config.toml
normalize_top_k = true
init_std_router = 0.00611
lr_mult_o = 3.0
beta1 = 0.95
Below are experts of layer 6 (counted from 0) of a mixture-of-experts language model. Rows are named router (the router's row for the expert), gate (a neuron's input weights, with its number), up (a neuron's input weights, with its number) and show model dimensions 0-127. Each number is 128 + 24 x the weight over its row's rms, rounded and kept within 0 to 255. Numbers have three digits each.
After each expert's rows: "mostly gets" lists some tokens that are sent to it at least half of the time. This comes from a sample of Wikipedia text that the model never trained on.

# expert 70
router:134124159153115167146142143115103150130148148141133108165146122184096152116110109126117162152096120176150136126132091154151176145137167133109107094104138097118104190117115124113084123129120141106169157105149109099099169139111123139110125113125171095170140110144109141141110111151145090158140127096077101125142094146105145106118147120144135136077158120155090097115108131137137150143159
gate0:140111177141134109107143162124103137131147108125106112131157122106135128059139112143116118168141120111103108112138113124113171127174149142089136136127135115162114177122127111129104125162153133156086147070133125115091122108114085163111118161140123117135126146131151093097122089173112153153108114173152120151112130170118136140136175111127145127171132172126139144101104112122165097181099
up0:107103126109118125145082133133132099121116126116135106133119140169114141138119122148113131124142124153130155132119123157126135112120136064160120148151145145118136086111135139127152136154161117083157155117159137120169084155130183099102109088113138095099129116120159171127147143129099107131178156161168165143131113142151078088104065157138113114131079115097126121086135158145123133094094
gate1:132081142133141136121130098123041155145170143089120115161108062151156115117125132150133124119169121164144111113170121153145115111140101104114162145084138115143144131142132155123129173141153129130129125138151109127116099107102106104107157160085186152128135089095160122155118126122111157149148097156105119106132077145146120131109148132137104108111109156129124116113153120105140086125163
up1:120121121100162126134085104158140122188151111097144183139109141141116101112105145134127094132169131131118146152154116134109129117155155088118068122108141103135109122082102179134133159115127179161098142113138097111086103107167156141105126147088161154119115157110139150128140137103105099132124134098113116157108130151096104108125151114143126127125117137073179109123079126156150149123118
gate2:127117174156143153117077158091122133137121141100140130141139105154097157132114079123156122107151075131104085125180159156104160124083149064135122176085147112113144140140145148120119105128126145154117164101140125128138105132099152173134123130129125132160134111123150148115138146126137115138139095099111142152140147095145139081091098133133114130113136134107070108101150177103104152137152
up2:122155121099101155117167139186121106170120110138119119136145155079101160126120096114157135181120137177132145123105124158127147148125091127142108091140152098146114163100151122121126149095129131128144114147098106117112101114147155108134135105190123105154117185119111121154171122081172143144115129145156117102170127186116133097131119151123152160135132163091140106136127129131127094159122
mostly gets: "),", ",", "\",", "',", ");", ".,"

# expert 67
router:126119149145132169137152154112081147155139139141145117186121115178100143117098089144120138162099134170155141126118103171133167138126170140119127105109137093110101182113119123126094131123117149097167153081157127102100168123103125142114138114137153084155152126158124140133118097155129100170134111093077107123135105144100146100101150113151133134085162123148095104099118129138137136146148
gate0:109122149153135169178118138089147102137127126154161145146167081144119117169125138185152079138096163138131159117165123184164094157127129121116172099124129088114117115149153086136151118068127104091117132110107139147110092116121137140102167134128095112166119128115140141129111110112121128134137163109113094122141121089107152117157154101141098101140099110100125090114129121128152131126100
up0:156139132148128137113115136078180158113138081113159109148124155119077149136159153169121076139119107119117127128126142113126084151103138136128126152158134179121093113075125113143142123097124149146153155134169166147092138132147129110120151143165122107104120102162104120129086074137097108094178129126162143128116159124141131111099113121104151108130157104089109103097143159113129119135090
gate1:149143135132122154161134115126143114188144166138122131129105110093097123123147144121183106146148103093135121135139129158115145146137128147165145153152133141109128122109141119103180129108149159139153084132051150171176089123131151133143125115116106122169092088105162132151150158111133100124145178107166123126138150144126153105158150114106110147118103148162113115119138089153140087132166
up1:149129122102141155143113123157206100132165112161157115153111087123116110169161139098102105111098139170143101150156142149090173163134127120175162087132137130132100134075129145096153123151107151130127164117127120132117134134125159126148172107151099104155106131143139139151119104137102121109135164108121178101161125124129141091113137119112131152140119143141145161181176123137115138115155
gate2:107137109130117132132138113142146130149117125170132161138093193133176098141098134131136118152096147118153119117085144097132191104114135163150092110081076106112126111113161116134131115119153160163134174125120127127150156153112109121066095148131155164161146112122116149152145130148124096126101116115114131080103095129118103173109085114136147102117176139134141153109115116122115103115134
up2:163147100142131123149088133135145120155111149132087106176180161130109155116177134135113132160131129110105125106102129171121152163121120156125155122163130163142116103154093140120128124135163128111086169137088117109140110121130127089128169121166156140129090111079142120147118141120132097096137101192144120138135106151153163116188142150113137114158130133114089142114170142167120130103142
mostly gets: "),", ",", "\",", ");", "',", ".,"

# expert 8
router:149111131163095126134143150117084163137136142160153116144131138159138117099123102142123148162096161145129143075083139148138143158102150152126120098114151130131095178118134154104127122160105148137181141131142121115136145145102101143097135128173149103164152097115098155157117083134117106121140093104140112090142096130118165109118143128127140141088171092161119127070105142156078132149157
gate0:135055144124144141144123148135136139127165151114124109105131162103142147113158131170162090110122158132088123129127124080111130181153118146180127121131136122145168113137125129151123113166085187101161140125132101117153125142141118156115103114106117090091128101116130157084158136152120078126137144118155144102109152163130156113119172167113142130165093162147109113134134106130151122173122
up0:122123107149153122129126183180109150098144140159124181144152091116127174125165105131127132129137162098126162140166143114173131136151139107145095133135129121162155146155122152122162118121067115104131144108115113147152129114137168153128094118146128125105126158153108095118136138150139138182186143115149116104157129136116143122086164094171113147135122097120134101164105116162073122127126
gate1:134081145142124125103114141120141156129151149137131166127078101132115141109125119087137093183125145131098156099127144135130118120152112149125133134162136129166190122139129127137140121150127163113125174158187125089099133127111099116143133167086081087105150155137123106147143099109103165126134133123117138134085113152136148119135166127174123143095083115155108126087188105112145144153121
up1:129118095141125103105144149086132140135131095098110142102133147129129127122112112144140138139123130133089123098113144055162145136082114161108181162150095102149139105132159096135105172139149151089121101155135126092121118134062134138113141096164122124164164155122132144110134101176111123127178125118138154107093119145128134165109096075139152106148178122147115141136129114138134171127133
gate2:129105124107119164146122123153145141129100136126142147117112139134138184128120115173109108126104109165115130121143135159132129131117158200163150136165145117155156194101137113147138107131154143146104146158103083110147143133100099121134166143138139145114133094071100194131138074155121117110158143135108125089100110119119152127117124101137119090117144118114136136094101102126114097143067
up2:140118134112134127160130135075126111119130113141120111123143146109133145113129132152168088101142128145084168156166113115087130118109119091095166158145158087132146141130132095163102144104102111140132103119134162140113099122160135153164142094099110101116169103193116159130149128153100095134124086126100129166118142139091149175117134127124138135162109186069128121130153132110099112158136
mostly gets: " American", " national", " German", " Democratic", " Chinese", " Indian"

# expert 12
router:166113168140098151162129150104120170176137142136142116145148162161125117092117115152101145161084156123147159112099129160154168156162140143085114137093123095103148149118120137128099146171102125101139172129122122116115167157113107157119127116162174116122135110144125119138129105139169097148150130077105092113144129123112153119097140185141143155107181118130096109114120129150117154149143
gate1:145157139148075133131114121095138130128084154124090157133096119124144138107109163143146111117111132113102085135123158132100136126120124162146133099131115106111151134139153151144120114164120159091125146150101108172110146167118142131141117111138151156115154149138152081139123086132116112144080120083108114125132125184074123131126106166123178153174156165149138168115165088149151103141167
up1:134135104167124164101132139163111109095085102137135143126122125126165119112113130153095153088129079124140118155098177129159108156141130098142140082117086118135094117156105128128124164092082107111092111135074123146153120155125151104158127115111146138121133100146121156098108109081121067124136147159103112147159162117121136149164130131147113119148106082157106125125156133149074125125150
gate2:137123180095126133154108131158165148117107135109091086133127118101140104117139128098104107134101150111157083085153119082108117156154145101096141118145163126103154113108145139126110133164097131127126133104145114102129101077162132133095126081131129136124129128152125124074086173129154103129162155142124086151117113163143105163145068094113156161097142158129147121122121122155126132145166
up2:122118119090169127147117159147069111091143131108115091138108123141082106160162152124143149145118137122121111133160106120133153114123137176115092149115129123153131083134166116131114141132131120109147157157088172142084112130142130153135121089089093109159152136107093169095112144160139099132144151141110067118096129156087117172157091110139118095149094102153110142148145124116148127145143
gate3:102090170137119113099101114179186157124122121153130095106151130096120135102102143120098075145147107150145151122151146125132159162146124090094151168137119122109169144112113137096134126152172119138159111131114113114101155129170065123151089088134129133123113132135114166113100098149124117124125181128133109105139133116145094115114098152129168128133166131118112143117112186126128084127141
up3:069180159171131124150116103093129116121149188157105151164124128134135133115139147118181125103153151130113133143189107145129116128125121108131150148163151142132130176122121169134149093119098133112139120108151108176145163144142109124135101136127091135158121128109118111134084135156133115136123114157151143134150160146145117153125124122104105130130129124069211145137158155123105141138091
mostly gets: " his", " had", " their", " its", " been", " this"

# expert 13
router:132110117156106135128115157115109140176157172143147140156136137174105146085130097148099151144095159137161146119115117166150168129168148156113093103103155110082120150106100171114116159180112143100131143138130116117133152179094115157112139121157182122128124105138118152138119086150162108138167120084109098137140114128104131110088138160136156158111163122140105129132113122138096158127134
gate1:112170094145115119139134112129151116116147142164107141174123133168111116063127101114135158137128166111122139161112147114132113118129103136112145110134112135123121114168119127111108185144109122097093125132075109115132095104156125143109105144132145140144164132115115131081130124149136075144178149132151141101098175161079119176095165123133134128142119114139127126148092162170101112137190
up1:122133108134143090142138156121115122106160154163124165124125135110108148122121114120151092098121151120084092105137114126090135083149106159169138188107155095138135166131127149154115135097115138142167082122107121114076180142095119136115124121105125124117130149142125103152154159152128149163106115121144093108114156119093092162118113150130130116129159108166129188142176120133129180114163
gate2:125166159150142108161115114138107107174128115125122143150135144103102107110168135129117109184095168164131102156106134161139125145151153145154092150164161135137174133148158160165151133162148150116070176118150131110118106113134132144100169139162145147120139163157129136112139160129133090130169101093113121120110151117105099127129133131159136105191169148164141105108136145138116128128109
up2:107134130106110178107096126099105170124106118133150171196126093120156128122143133153096124088165108091090108157129138126102126128142160133137138149132106125087105143148086121172112160119123144181168101137112131112129140148132091117165132158166143119097161126121091158130107126088159168164111161116166125116130143120151136139097114151142120117149142155116118114142142160180147125135106
gate3:137130124133140116133181124125154138130128154128137143124117149123148136104109183125159159184129150127127075136132171076120159129178115165158122131198126105119103094154111132115109139156103104141178125119147107105120134150141137187108127128118097159101127122094148120129108131185134145185152119123176185130136141122116113123122130157139145162135148139127139144124099132147154145124097
up3:097129116137156138150118175148116138150117116124118134135118132081110129163088106106091133103084079130120131137146122119163177098127118092089123093126104108139113135087162121117071069125141121110133148134104124095129112140137173140159142136066116116115131174116130130152202152137161138154143110127181115113115096157150118108107132147107111136117130093117124132104118107128133139158106
mostly gets: " was", " is", " had", " were", " are", " been"

# expert 20
router:156114128141115120149122158115113151153134157130158115154129130171096131094134125144094153155100133135196137100100109140169151141158145130098097131110149108108137128113106165116101135178105145104129185109130120117109150159117096125114145108146179130125124096145120134138114077134171092131171120092103084130159136122112136119109132151143155160099180103142085125125109134165112171138133
gate1:117130215105125098067109106124129165087109152138119116131129183124155132132140114115099154152147104153155148086146138104114084153118116112136110104136114094156168140121105162114125135124092093127135093145102110133137174129141114150116104160144151165147123122099121131163111085181128171110129132138131150142126105155130118109176090102118102131122132133114122124113141100119176113133129
up1:155162082164137131084105109122128151121142157115157131106113104085094184122130142149089154150115121120178131088171126118135144134117157108128080143110144114090095105174121108078086130122154077113139129142094152108121129148102156127122130077110141138135123116127132160109083134140154110129152114099149085076131128170129159143149109118141123116109107149102109110145153119133124117123139
gate2:164141117108145121135129120144124083114132099136082136122140119147119114094123119117101084149127165119129136121119167088106117120108204119109171173125160142158110125124153147117147131170125130128166126114168118123148127089124094138097141122128156093095152087130130153119124121144158164134181119149097174190107134096126119132108145140104141131168121147138069103116103133149113143153112
up2:131111158135108062184155139165110154132148073112103170130103119140100080100141094157136133121098109157141125145149115130142110117108112115152111109102164181111126096115098128128156152133123130111172150128125134126155125138120157112142099144075139114131133066121114137118123126145153104105130124136100152137103141152124109119160147108117156112145175153147100127109137126155139071182144
gate3:143162155135117161133140146117143097150123118149101091146118159119136117107067112116171109196095139161181130134100157124111106110110085167117106126158125138097133106152164086146157129078140117147115147125139128136111129122140137081139142114074134148128122161131110131131142164128154115158112147069101148130140161131175119115117147176172115149115134137130103110123113119158146141142144
up3:157143134142101161149107123148094154115104113166174121092094135063122138095147106160132087164114155165111114093152120099137146176154147144152112129132131162109113145147145115141130138140136110128185149139115141123137084152172142165114133159141139095160155123120129110165114139142139153152131115183128157132107185106140105136120128119117117132170138170157146091109125122135112110134165
mostly gets: " was", " is", " had", " were", " are", " been"

# expert 3
router:150110159158107141157155160116083131122144155137139102168147143145146150138114096144124123157108174167117150121118137143125137130104148139127146109146154125132101171068104182078123135147099143122131118108156129113124128132116122183080127113174159082140147117126105151150116049128119111127152111096131128107166131151131161126108152144137143129114154080146118126128150126136083161144148
gate0:105136133094148085117135104154142140095100119146124125075143153173138141101150139157109109136098142152101140139102176155153133159128123137153143091143108112129100130120154163162144149157153134077145162113139129089132134135094115106140163112117132145120136069113143105146162138116145114116166139164117129118151107118120115120051106099093156135069153146156149148112154114139118142108098
up0:161162100128153118114125151187102160165144119118129124139179161102169109151097104120134141141100087121123158115144126163164135153107097118100073100129109089127108146129154135125147127130141132116132113145123148169144172148101157138096108097110131116136078113163122152119163079122143093111125128164154110084120110085149144163109092101127142123117142119125161180143113127146113134116130
gate1:150136119170146138149161091133108158143140143116117125099084126148160130077128131138077072129109157123171164124143125153128167149115127130158135138132128148113180153163150143140158150162127123150146153125141104103151130102116127147098163127157130137148133120059098143163128094132163090065126133123099137160111128101133153100130145149097147114125102134115108125164129169116088124108118
up1:095150108139121127138139114104112142124122152147146136166115141137095113147141136115143150099099130163095149150115135139092129128115109121104104119106132154101143163114138102136163139076137190158127138107085156155147097120148130114091137121118102190115149110111139127138059114124180148104157133129166086087116149137148126170135098061104131120090134166144121138107164146119126138122121
gate2:151128119135126142103112115132083098141147073156102140133101097116106133153149111116087098148159129146121158148175167175135117130107123103119151123141122102126140186047128130137144162144096184097185100167130113132151105123141150119108115113154107132130104119123133110167138118105145163124121087138098110107155142092136142076109112145132102126109113115165143142157139136128112128141127
up2:139130120078127119128152142151105150152111142127159109132131146159120133152085137153124094116081134142104150129146119097134152150104164099080131142121140093114123151116122158102132160132182169092134072129109121162155125130126153144156126160129108119161158115130125103115158109153118169108133144140165149155128127118130111090119159089110088104093104191168111133129092112126154083158117
mostly gets: " music", " Genus", " military", " social", "etic", " Website"